python train.py --init_std_router=0.027 --norm_place="pre" --init_std_qkv=0.0397 --optimizer="laprop" --lr_head=0.00522
Below are experts of layer 8 (counted from 0) of a mixture-of-experts language model. Rows are named gate (a neuron's input weights, with its number), up (a neuron's input weights, with its number), down (a neuron's output weights, with its number) and show model dimensions 0-223. Each number is 500 + 50 x the weight over its row's rms, rounded and kept within 0 to 999. Numbers have three digits each.
Before each expert's rows: a language model's description of what the expert responds to; "comes before" lists some tokens at least twice as common just after its tokens as in all text. This comes from a sample of Wikipedia text that the model never trained on. Tokens count by the router's weight.

# expert 1
What it handles: Content-word endings and heads. Nouns, verbs and their suffixes mid-sentence in prose, such as used, known, released, edit+ing, commercial+ly, awards.
comes before: "s", " to", " in", " of", ".", " for"
gate1:504378526545538515428598571495522520477568442556573463457411564616469577493506480471467468500448440443526464516456533451412442479476499494443494451583451453448440475557473389508535445542496386386514538485492398524606477516516535496512502538349565536432506557503481476485474480464452578543464556461486534434486444484497461509397431550498480448426552459501525519436471540475450426513524557503506549429517505509500439495478420389528528486579482515531539545472555513490504403497564582542445504483447521451456474530488442431502538551496444557520433490528505443519515592585565429512456529517525521461614432427493600544511540446504473415532525399555542524543491540519511524437535
up1:525537488509560446508531551476535451469534515513538554433596496411469409560421608503446526524461432524466570526518613479506474547591548509515606487502494423542434459483496462563519517496545513598569419521575378489466411473569502439476472506448535497490462498429459489518455543509560581529447474477535508419515543561429536542438515486481544438525510539566452476576432488503507428528533412473464506399530558425471524403490526429481511465452488522574537498579483528470622539535478483554527487547454469516538442528486492617549516505576416442434525494504523479441405507418394600401408502548594560464534560498477571538535485529504497487512518482476469400495527560505461437449482
down1:499400514525514476425499521432454564545574496505480471371492557381518553523572530557604465549417477495559562506500502573479459472570513523476587518540522495498534440539427470487490519556469448443529512569445530509517482519479427594588486523551489571481412477548530450572516516528553447476514412510541560529552503488574514448525531570443424527451487487531516544444561481554562506474574533431461567484427520507543508543458490488544527558528466606516536507562538543487442467432521495461484601426490495473545536532547446484508500455437571483436492532444525489537544599500589532515532446522350517558558561489396593505603527482412475450405364483405495563475515478546533560525489

# expert 13
What it handles: Function words in time phrases. Prepositions, determiners and to within time and place phrases such as during that year, from 1974 to, at the age of.
comes before: " ", " the", " be", " time", " year", " his"
gate1:430433577587387523472628538444492575449510545434534416408459490550475518417548438472491592464503562557522434555429527508486508468499478468499503464502461550505437524471489525489605563541521420514537582482389465523505459489525530526557400486472515580602556456531464513523451398478500501556428456505513509500513393573497465527398495480554548485522547448497479540394570562498439463466555564545462472489431512440478493566456454452467374392532453533517463420491527441425511522475434547564472480454537545432470457549485502442502521613543502466473430463511485510455469505460589469485529551469531534372482438521532592485562545504466531541512459554564521528403509505559460490467520
up1:656521458519459467444540532573520533433538400547502520552502538492508377566411529484487510476559546396467526521509539454575529567517556462450575463511423531515415491490521459559508501514566526539549488286545468551440444469534511503453538516481560548664482499506534484503520490542471507457431524509534426481487557549513594521491491432461513483538424521495478438525427517502465516489505463533527562458544524436433430441482529427466529383501589598468570548553550495503524508410470537436584484549484473523517419470463565518470389505552458499574531497527529524435433483471427507429462521559522549521559524476525395511518594523523531595498532538402500493485524520506492472543489
down1:365437533500505523544480508464563422615565419491478522446483435512517512546559522514525450492580505482523521540483433518557533436516487600500538501498594475428557546425587532476574463553541445494547492589536540456517490497530448492522464445505479427464506445468500469562466545555601435546444470443487521488532509523477507472516468567431466541479559473459420560464477381505580523485479474514490497569501617567568412445444450519581389536497556401502447563539497426514424451505505448601369552489467482477553540472517568534474512488545557499465525443418468453525445590555588515543362492534425534460499523519477566524455492474507489538461452408547424502415515488455568500517544

# expert 0
What it handles: Clause-joining punctuation. Commas, semicolons and conjunctions after a noun phrase, where a clause continues or attaches, such as "mathematician," "and", "but", "which".
comes before: " and", " was", " the", " is", " of", " which"
gate0:439559437547549469426449499569493451501533521489505494489430517522421588438475572470524495480511487578464454555577480414406600479458447510439539468465598455496549620446512437559459423460533365438491601502514405560546500503528549400537510514535561523478571552486570494435518457453474471559500519413509535503395521439506562455468459542592497493441541538487507502470543560476518494545505592580502497517575464501440496556418446475603497418476523517571571507542454476588501415557571528559586443462491515505454460457460629493564473510549500514502455516486472475573510460535498499505520534475589498471608516485564508583462449462503441478521605441525557480552534506470455452429526
up0:471450529628509478382513468540488476435488577592530540576502475478495540565519531434498539438434526535448466473432491470516609456487511573569496547510555485505573558480429522426475452430556416508475441456441546434456494473470508477465517483498489549582512548440563440441570605491508527526527402453548564515480545529583463532482462469499535450459561507448626468449553530495520565551536522533579555568542601404514518465554541463496495579479464516498475490464435536512474568544431499546480412410585522451446550498493589423528466391493570570415501458501547526539460465580510515504599498506497478519546597452478517479396470554584491597566463478517571503472562492523491467456438
down0:478458471551498470552522498457528500537467550498518517395459426435433518465537507505529586533447552425400476512494441511481496566420508549547511540548406604466562568612450516464520472512463573485464493553442531577543524523424439438462517525520496552513448494466422534453452506608525556541532553594522504544443439498413497508488443580427582410462524597541478588513544552495496515447542556479408472563560369491471417453464518550504483454466497612498392556508537506576526487457478534541450484560480582448507486574432522462510535455464528485495548461552518483472425471529531496429481576593522428379581497473480412578558496470500530539536531479448548516506464552376475514486522